config = dict(
    num_hidden_layers=9,
    hidden_size=512,
    d_expert=64,
    normalize_top_k=True,
    balance_bias=False,
    init_std_router=0.0339,
    norm='layernorm',
    norm_eps=1e-06,
    beta2=0.99,
    max_grad_norm=2.0,
    max_seq_len=1024,
    dataset='wikipedia_en',
)
Below are experts of layer 2 (counted from 0) of a mixture-of-experts language model. Rows are named router (the router's row for the expert), up (a neuron's input weights, with its number) and show model dimensions 320-383. Each number is 128 + 24 x the weight over its row's rms, rounded and kept within 0 to 255.
Before each expert's rows: "comes after" lists some tokens at least twice as common just before its tokens as in all text. This comes from a sample of Wikipedia text that the model never trained on. Tokens count by the router's weight.

# expert 55
comes after: " of", " the", "–", " end", "|", " on"
router [153 157 166 116 108  92 131 119  89 140 106 130 115 154 157 147 103 164 153 129 127 123 118 149 100 124 111 115 162 155 131 169 137 124 116 124 152 108 135  85 121  88 161 176 113 111 171 142 152 107 117  69 101 124 112 107  99 134 126  85 116  91 158 110]
up0 [133 157 148  88 141 141 105 116 143 138 119 127 114 144 165 129 116 119 125 111 119 135 137 111  90 145 108 141 134 142 163 127 148  78  74 148 103 175  88 107 138 112 117 144  97 151 163 110 104  90 150 146 175 157  93  90 184 129 123 148 146 133 130 127]
up1 [150 150 114 105 132 128 124 145 122 128  92 105  74  93  94 120 143 135 129  91 144 119 120 132 178 143 104 116  98  95 179 148 138 126 126 157 159 143 120  93 112 108 125 138 152  95 116 133 163 126 121 124 156 141 176 132 133 125 138 146 144 135 112 119]
up2 [160 128 130 150 112 106 136 126 132 118 155 128 168 150 102 106 103 100 133  99 147 131 126 110 138 104 105 107 113  96 157 181 134 149 148 122  89 110 113 140 122 153 133  48 177 116 130 134 143 135 123 114 131  94 113 136 145 132 104 127 164 161 120 153]
up3 [130 133 119 151 143 168 143 116 118 156 130 127  58 135 130 134 145 127 131 136 134 115 131 119 104 110 145 155 154 118 119 116 115 148 127 140  88 110 103  95 114 123 138 113  72 167 128 110 119 127 106 119 118 142 107 165 152  61 143 119 136  88 103 155]
up4 [150  69 158 156 129  83  89 126  90 173 126 133  88  93 148 144 110  93 107 132 111  87 191 122 151 129 140 118 152 111  68  84 113 131 107 157  99 130 103 161 129 177 159 105 115 109 157 141 172 121 167 129 136 131 132 146 111 140 144 134 125  91 134 147]
up5 [118 145  93 155 157 163 107 125 133 105 145  93 134 115 149 134 102 147 124 120 105 133 139 125 142 111 142 109 122 141 171 100 142 145 143 150  88 109 108 154 164 160 112  90 123 147 161  93 148 146 157 123 132  99 119 137 119 147  89 135 102 148 123 153]
up6 [167 113 142 126 162 145 103 169 122 125  91  85 122 113 147 118 106 112 141 119 144 132  85 143 136 127 135 118 105 104 132 117  92 160 135 115 108 149 142 183 120 169 138 125 140 191 129 145 137 113 131 142  94 146 139 133 143 127 146 119 142  83 150 146]
up7 [126 106 140 136 122 108 110  81 128  88 142 127 117 154  99 131 165 108 107 147 146 166 112 148 162 140 133 158 129 138 112 117 133 169 132 146 165 151 105 131 132 139  91  90 119 157 142  74 159 139 139 131 107 136 148 122 156  84 145  97 136 125 133 110]
up8 [132 109 190 160 123  93 127 145 110 101 138  89  81 153  95 173 139 148 112 169 135 123 132 149  98 119 136 138 147 123 119 139 131 168 114 115  96 101  97 134 155 134  91 132  81 123  98 119 120 108 121 116 120 140 177 114 127 157 126 124 161  94 101 151]
up9 [103 117  82 164 135 132  94  89 150  68 126  75 104  96 157 119 108 125 120 138 150 141 157 120 110 112 125  98 156 160 127 139  98 150 111 133 122 124 108 138 136 183 105 100 103  97 146 144 111  84 143 152 118 114 113  84 112 127 106 123 137 155 113 126]
up10 [165 115 118 148 143 118 135 122 132 138 129 124 126 142 129 160 147 104 153 135  82 155 139 130 122 174 110 102 127 103 152  92 124 127 107 125 158 106  94 140 108 148 111 137 130 142 111 135 136 120  98 163 102  83 168 119 129 107 141  82 165 137  77 112]
up11 [148 141 148 118 149 115  91 142 140  89 105 125 153 139 133 142 133 103 120 123 157 167 137  86 105 101 147 138 133 137 154 166 173 178 119  98 128 110 115 116 120 146 105 135 128 122 106  85 102 141 125 134 115  76 121 119 158  70 110 135 132 110 146 132]
up12 [124 115 113 131  78 170 104 149 135  57 158 113 121 116 126 143 116 102  97  97 111  98 168 122 131  93 161 132 138 144 161 127 104 136 147 144 105 109 109 138 110 135 126 100 145  72 121 149 115  99 102 127 159 161 111 123 132 104 137 148 135  86 116 137]
up13 [156 107 153 117 138 127 126 164 124 132 112  93 136 154 109 158 116 138 161 135 124 151 186 103 127 109 153 149 153 147 162 107 123 115 114 137 122 104 121 123 144 113 119  84 167 119 171 135  86 102 153 128 125  90 128  88 114 150 123 116 156 152 128 156]
up14 [143 139 134  79 164 146 104 123 123 161 136  97 120 119 109 112 101 153 182 109 133 148 165 157  91 158 115 137 163 139 157 157 135 115  99  84 130 108  86 127 105 132 135 119 130 157 147  99 148  96 112 108 101 106 143  69 122 170 131 145 173 132 144 113]
up15 [119 114 165 116 147 111 115 126 146 119 163 100 143 149 141 103  91 126 129 119 121  75 109 134 143  95 180 120 142 133 191 142 140 133 137 113 115 127 136 123 112 168 113 132 130 117 124 122 162 139 138 119 139 106 130 133 191 107 103 114 141 122 155 109]
up16 [110  66 112 180  93 145 126 127 145 133 117  99 151 125 137 125  71 108 148 173 102 116 153 102 171 173 128 133 142 138 134 127 100 125 144 102 104 124 112 137 138 101 106 131  80 108 190 108 143 139 120 111 116 116 134 124 108 144  98 133 160 117 102 156]
up17 [158 124  72 160 127 144 108 116 145 113  82 107 131 123 107 120 137 137 176 137 106 159 142 104  71 129 131 110 130 160 139  85  93 113 140 146 118 101  93 130 121 139 119 125 144 119 166  96 104 139 107 117 123 136 103 136 119 127 122  97 121 165 146 144]
up18 [100  99 158 115 161 144 118 123  78 126 162 111 136 135  52 124 130 119 170 101 122 138 117 142 115 153 138 140 151 140 142  99 127 127 119 140 142 181 117 104 143 116 125 128 138  93 125 111 129  90 109 141 146 125 132 127 118 102 120 106 137 115 182 106]
up19 [118 115 130 124  85  79 104 115 148 122 165 151 119 159 115 115 127 124 144 118  88 131 119 136 151 108 178 111 101  85 154 118 140 109 186 153 135  94 132 143 116 120 123 156 136 164  87  93 124 103 103 113 109 111 143 146 116 144  96 170 133 115 121 151]
up20 [117 107 145 144 113 129 138 124 131 114 107 110  97 123 108 139 141 104 106 109 126 126 140 102 116  79 111 115 118 119 108 130 143  81 168 139 168 131 114 107 135  97 157 106 152 169 148 163 156 163 115 136 108 138 100 139 123 140 103  89 133 147 174 128]
up21 [127 124 138 126 133 139 121 179 134  81 138 151  99 146 163  82 109 145 139 129 130 151 109 162 130 120 126 120 152 123 140 125 105 152 165 118 130 136 117 137 134 117 104 137 117 125 129 118 172 143 120 123 170 155 166 139 156 111 128 140 157  70 114  98]
up22 [128 122 135 126  87 149 107 148 165 130 123 135 132 118 145 136 111 169 157 156  96 132 132 123 144 144 132 103 108 139 127 149  87 168 131 143 114 136 115 120 153 160 162 114 133 116 164 149 101  76 114 140 160  97 132 132 102  99 150 126 131 121 153 139]
up23 [154 157 127 144 123 118 139 138 145 141 143 152 132 142 115 132 110 117 123 163 140 125 115  90 130 147 117 126 116 120 140 166 136 106 113 156 158 146 119 153 124 118 160 125 147 109 113 159 136 120 140 168 118  84 118 120 155 156 111 104  78 138 103 188]
up24 [ 98 126 103 133  83  86 145 133 135 128 118 137 129 143 154 155 194 109 194 153 168 114 139 140 160 103 122  92 133  76 150 101 125  99 154 162  87 123 120 108 114 126 141 145 147  91 142 127 114 164 161 104 107 105 148  92 144 107 148 117 138 110 122 143]
up25 [116 174 101 171 143 123 138 100 104  95  96 116 120 142 162 139 111 128 142 118 141 115 115 154 138 155 120 118 108 149 140 113 159 120 105 149 140 135  94 130 118 158 111 146 187 120 133  99  76  77  99 121 109 127 153 112 126  83 115  99 118 140 107 131]
up26 [128 113 109 125 150 124 119 160 127 146 121 108 142 108 136 118 159 137 128 137 118 188 127 170 123 135 124 129 135 107 174 163 142 124 151 115 116 176 149 144 111 107 100 127  67 164 116 139 136 160 120 118  95  67 119 116 163 178 133 114 124 161  64 113]
up27 [145 114 109 175 137 122 128 109 137 138 102 186 134 145 131 120  98 126 138 137 115 118 130 102 151 139  90 116 139 121 150  68 138 147 160 124 130 124 133 119 113 145 108 127 138 153  96 102 120 147 115 118 156 120 120 115 116 112  99 136 104 109 116  81]
up28 [114  85 159 144 105 174 126 179 121 112 170 133 108 124 112 120 169 143 173 129  85 118 138  85 140 132 147  89  94 125 159 142  94 148 119 151 100 117 113 107 106 115 148 129 129 112 146 108 180 126 104 147 142 145 113 100 124  76 120 132  82 139 159 141]
up29 [153  99 138 143 112 141 108 120  82 110 111 153 129 144 154 168 107 105 158 135 100  96 133 155 169 117 104 161 155 111 150 153 109  85 118 118  87 128 152 175 191 130 149 113 181 153 157 136 122 115  92 158 151 116 112 112 156 157 148 123 152 144 168 120]
up30 [150  75 113 107 120 147 106 133 146 127 135 127 113 136 122 117 126 145 152 135 116 192 122 195  99 110 133 135 108 102 109 125 118 181 196  92 115 131 121 174  93 107  84 103 103 133 105 129 130 133  91 139 129  94 122 155 119 151 165 135 122 137  94 137]
up31 [128 134 186 119 144 127 137 112 108 130  91 133 100 147  71 145 148 118 116 145 106 125 144 117 154 116 129 105 170 141 193 126 127 164 161 172 138 161  97  93 132 126 111 130 149 102 100 179 136 102 106 138 141  99 143 106  95 100  97 146 127 125  96 142]
up32 [109 119 152 125 151 119 131 137 138 131 140  89 124 140 133 124 151 115 109  97 129 179 173 115 161 139 135 145 144 114 110 128 167 103 125 161 155 102  93 161 132 131 127 140 164 119 118 150 147 110 122 112 126 106 122 119 117 175 113 119 135 126 136  72]
up33 [112  89 154  99 146 151 118 140 154 165  96  95  86  97 148 136 124  85 113 128  95 139 164 181 107 128 109 135 117 148 149 143 107 167 150 103 143 139 141 129 132 129 146 117 140 131 111 186 109 116 123 155 137 129 130 155 100  39 105 132 167 163 147 132]
up34 [126  74 163 168  82  81 116 135 106 156 106 126 128 119  95 121 164 125 132 132 163 143 190 148 137 138 149 101 147 159 135 150 148 122 127 166 128 126 141 148 110 159 101 161  99 148 106 125 114 127  90 152 116 145 108 110 156  81  81  97 145 116 107 172]
up35 [160 139 113 144  90  89 126 148 129 126 154 168  94  85 119 128 139 120 142 109 107 166 151 138 156 156 112 144 149 107 104 142  90 148 145 165  97 111 137 126 216 141 156 129 101 119 105 101  98 121 159 113 100 164 130  84 135 140 102 150 141 121 156 151]
up36 [ 89  84  81 139 149 149 109 138 167 143  86 108 136 103 156 141  91 122 132 152  86 105 156  98 148  95 182 152 140  71 108 111  95 152 138 123  93 114 112 107 106 159  99 127 143 157 166 125 135 111 108  88 143 128 143 112 149 107 110 130 137 153 148 125]
up37 [149 138 139 151 107 123 117 117 108 136 101 160 149 136  84 134 131 141 130 106 153 135 122 119 133 124 121 156 136 139 141 162 119 123 161 125 125 163 124 135 160 161  83 140 145 124  91 150 109 108  84 145 114 115 139 125 129  99 153 159 142 149 117 114]
up38 [118  99 155 103 147 162 117 143 151 117 131 111 100 115 127 171  90  86 155  99 137 145 138 139 146 117 136 139 133 125 165 124  99 115  98 110 110 115 122 114 131 120  76 142 156 167 101 158 179 101 106 178 149 153 117 134 116 118 125 135 126 126 127 133]
up39 [108 151 141 163 118 118 114 123 150 139  94 121 123 122 122 151 130 112 119 116 110 100 134 143 115 135 152 108 109 112 118 131 109 138 110 131 131 155 140 110  94 129 136  82 107 135 100 154  96 141 117 148 124 131 149  86 140 117 145 110 136 109 154 165]
up40 [ 88 118  99 147 149 136 122  68 191 111  88 169 103 126 145 146 119 112 134  99 107 157 119 122  99  86  90 127 127 169  52 104 127 161 154 105 127 136 138 134 139 159 108 117 141 135 134 130 156 107 143 108 121 119 122 147 126 164 142 123 139 118 148 122]
up41 [134  95 116 170 117 104 128 118 125 157 117 142 124 145 129 127 126 116 149 131 141 147 104 109 147 130 184 106 137 114  88 150 133 147 144 106  90 117 147 155 136 154  94 113 127 105 129 132 127  98 163 142 124 149 152 166 106 130  81 110 153 120 134 182]
up42 [138 115  96 129 138 130 105 164 107 139 141 122 163 131 126 107 170 151 143 119 127 134 127 113 132 101 125 140 126 164 104 162 130 148 108 129  92 168  77 131 170 133 155 140 180  96 176 138 160 114 140 147  95 105 125 137 162 141 132 109 109 159 152 154]
up43 [125 132 108 142 151  92 128 151 130 139 120  90 138 145 108 150 104  92 169 133 126 146 127  89 148 172  95 147 152 125 117 133 122 111 102 174 114 180 115 149 176 174 164 128 140 155 182  97 145 113 149 121 166 123 156 155  99 103 140 128  94 137 183 155]
up44 [ 98  96  92 113 122  97 104 117 191 130 114 124 128 146 152 118 126 126 119 102 137  75 132 134 161  77 136 103 168 118 185 119 151 109 153 104  89 145 108 113 127 153 122 137 149 133 162 122 173 130 115 151 115 105 175 125 129 133  98 140 135 164 121 141]
up45 [ 77 112 115 142 115 132 124 121 116 153 117 126 101 105 138 153 122 144 193 139 119 129 139 113 135 125 126  99 134 142 112 106 107 140 132 180 147 121  76 102 131 135 101 144 156 120 173 127 142 118 126 124 106 130 101 138 120  89  84 166 141 130 122 149]
up46 [ 99 102 127 104 131 143 126 111 114 155 137 168  98  94 117 114 129 122 127 159 112 133 166 111 109 154 127 114 162 132 145 114 140 136 128 150 126 144 129 174 131 120 132 137 107 126 150  95 130 166 131 147 112 119 139 147 127 155 116 130 153  96 170 113]
up47 [123 141  82 142 137 111 103 158 143  96 120 124 116 127 140 129 163 133 111  93 104 129 181 150  97 124 154 144 152 178 167  86 122 156 161 107 153 168 104 143 143 141 119 154 131 152 129 110 125 134 106 103 127 133  91 120  56 107  81 103 146 160 114 162]
up48 [131 146 156 133 142 113 119 107 100 140  87 127  61 140 151 126 132 105  79 132 108 121 159 136 162 121 142 120 147 164 148  95 179 131 112 151  77 123 102 147 138 165 132 141 147 145 121 139 125 131 169 119  87  91 152 103 134  96 118 123 146 139 115  75]
up49 [117 108 142 123 163 191 100 112 128  94  98  97  92  98 100  75 148 149 122 102 107 138 134 150 128 147  98 171 132  71 136  92 137 152 174 118 154 139 119 172 135 103 123 133 140 148 145  94 131 151 156 122 131 144 113 125 169 189 124 171  98 110 115 164]
up50 [158 136 125 128 134 176 106 126 131  93  87 136 120 137 133 172 108 132 117  93 110 118 144 146 115 130 124 115 127 121 132 144 120 126 118  87 103 155 114 109 136 155 111 118 144 113 105 108 132 177 131 148 144  93 122 156 144 102 142 139 164 105 122 131]
up51 [109 127 170 127 150 140 124 119 113 111 126 174 121 123 106 132 125 145 134 145 101 129  91 141 113 117 115 138 118 133 116  80 103 128  91 110 116 156 134 109  91 123 133 115  98 163 129  92 160  88  79 186  96 104 161 132 104 184 122 136 121  93 113 119]
up52 [140 137 106 142 125 128 103 169 143  99  99 142 123 100 154 160 162 100 133 119 117 134 129 133  83 149 152 159 146 128 120 120  63 127  94 170 105 104 116 110 144 158 141 122  99 107 106 113 146 129 169  92 141  98 131  87 173  94 118 123 174 128  95 164]
up53 [100  97 104 106 130  91 124 147 146 149 128 120 117 116 133 124 139 139 122 176 152 120 127 133 143 159 160 136 128 163 148 122  89  93 153 161  59 109  93 127 128 133 111 101  90 143 119  99 126 147 147 144 133 114 165 132 127 115 127 152  91 120 124 150]
up54 [132 144  98 118 143 172 105 142 122 129 128 128  62 124 124 150 148 127 127 141 160 146 167 145 104 149 140 102 145 134 166 148 106 184  98 120 136 140  78 107  92 123 139 113 111 170 118 101 147 153 102 105 135 140 116 154 131  84 124 146 125 108 142 165]
up55 [ 94 164 124 161 147 118 141 126 127 149 141 110 167 130  90 145  85 118 138 142 157 130 137 118 155 127 150 109 160 180 154  81 135 142 112 118 143  90 112 110 126 141 152 156 109 147 155 184  91  89 153 105 103 116 141 101 115 111  83  84 129  97 111 155]
up56 [104 164 127 146 127 117  97 150 122 102 120  84 124 119 145 130 167 130 142 144 170 140 151 108 172 141  92  91 124 135 130 120  80 106 129 142 126 125 130 115 128 115 139 120 160 169 151 125 136 112 136 106  94 141 120  94 128 130  91 115 135 137 103  87]
up57 [125 157 119 153 122 123  84 136  95 109 115  81 105 157 118  95  99 104 152 105 145 133 149 117  80 121 142 134 161 155 153  92 147 138  69 125 107 118 115 129 150 129  72  50  93 115 101 139 110 109 147  99 146 128 135 116 165 123 108 135 145 144 105  95]
up58 [117 132 123 136 130 129 109 130 154 140 110 105 143 122 149 141 137 154  88 132  94 151 161 151 135 143 104 153 155  81 144 111 138 173 158 143  71 126  87 125 120 149 128  83 143 161 160 166 139  91 136 127 131  65 153 108 105  76  93 135 148 135 136 122]
up59 [131 152 124 144 124 111  95 140 136 110 126 110 118 130  98 104 131  96 121 109 103 130 144 135 126 110 129 167 128 135 146 151 157 118 162 175  92 148 125 143 113 132 113 100 119  98 121 134 144 121 126 154 165 112 129 139 119  93  84 157 126 130 117 154]
up60 [137 141 139 126 114 124 118 176 133 127 149 169  79 122 151 117 158 111 103 102 148 167 124 146 177 124  84 124  83 144 148 162 141 151 103 146 138 149 147 137 107 130  94 128  94 141  88 122 145 183 114 160 107 124 122 117 131 137 124 138 142 136 140 132]
up61 [136 139  88 113 151 133 106 102  97  87 135 116 148 146 126 170 117 179 139 146 166 185 145 101 135 128 114 154 104 140 142 122 183 139 126 102  65 118  96 118 137 150  90  89 126 136 147 109 110 131 128 143 137 164 154 128 107 127 122 132 109 161 122 106]
up62 [101 109 113 104 131 104 119  90 148  96 104 128  77 107 114 133 156 140 155  50 181 146  74 120 132 138 147  89 107 123 115 136 170  95 184 160 140  98 103 114 142 125 128 118 174 200 106  99  58 149 123 152 124 165 121 144 104 103  87 120 153 115 120 113]
up63 [125  97 141 160 166 106 131 114 136 103 146 144 111 136 146 141 162 155 123  88  79 112 141 124 124 117 100 102 138 149 111 126 139 141 123 156 107 154  94 114 189 151 116 123 102  69 160 136 113 102 155 125  98 146 106 117 143 140 115 137 134 169 181 101]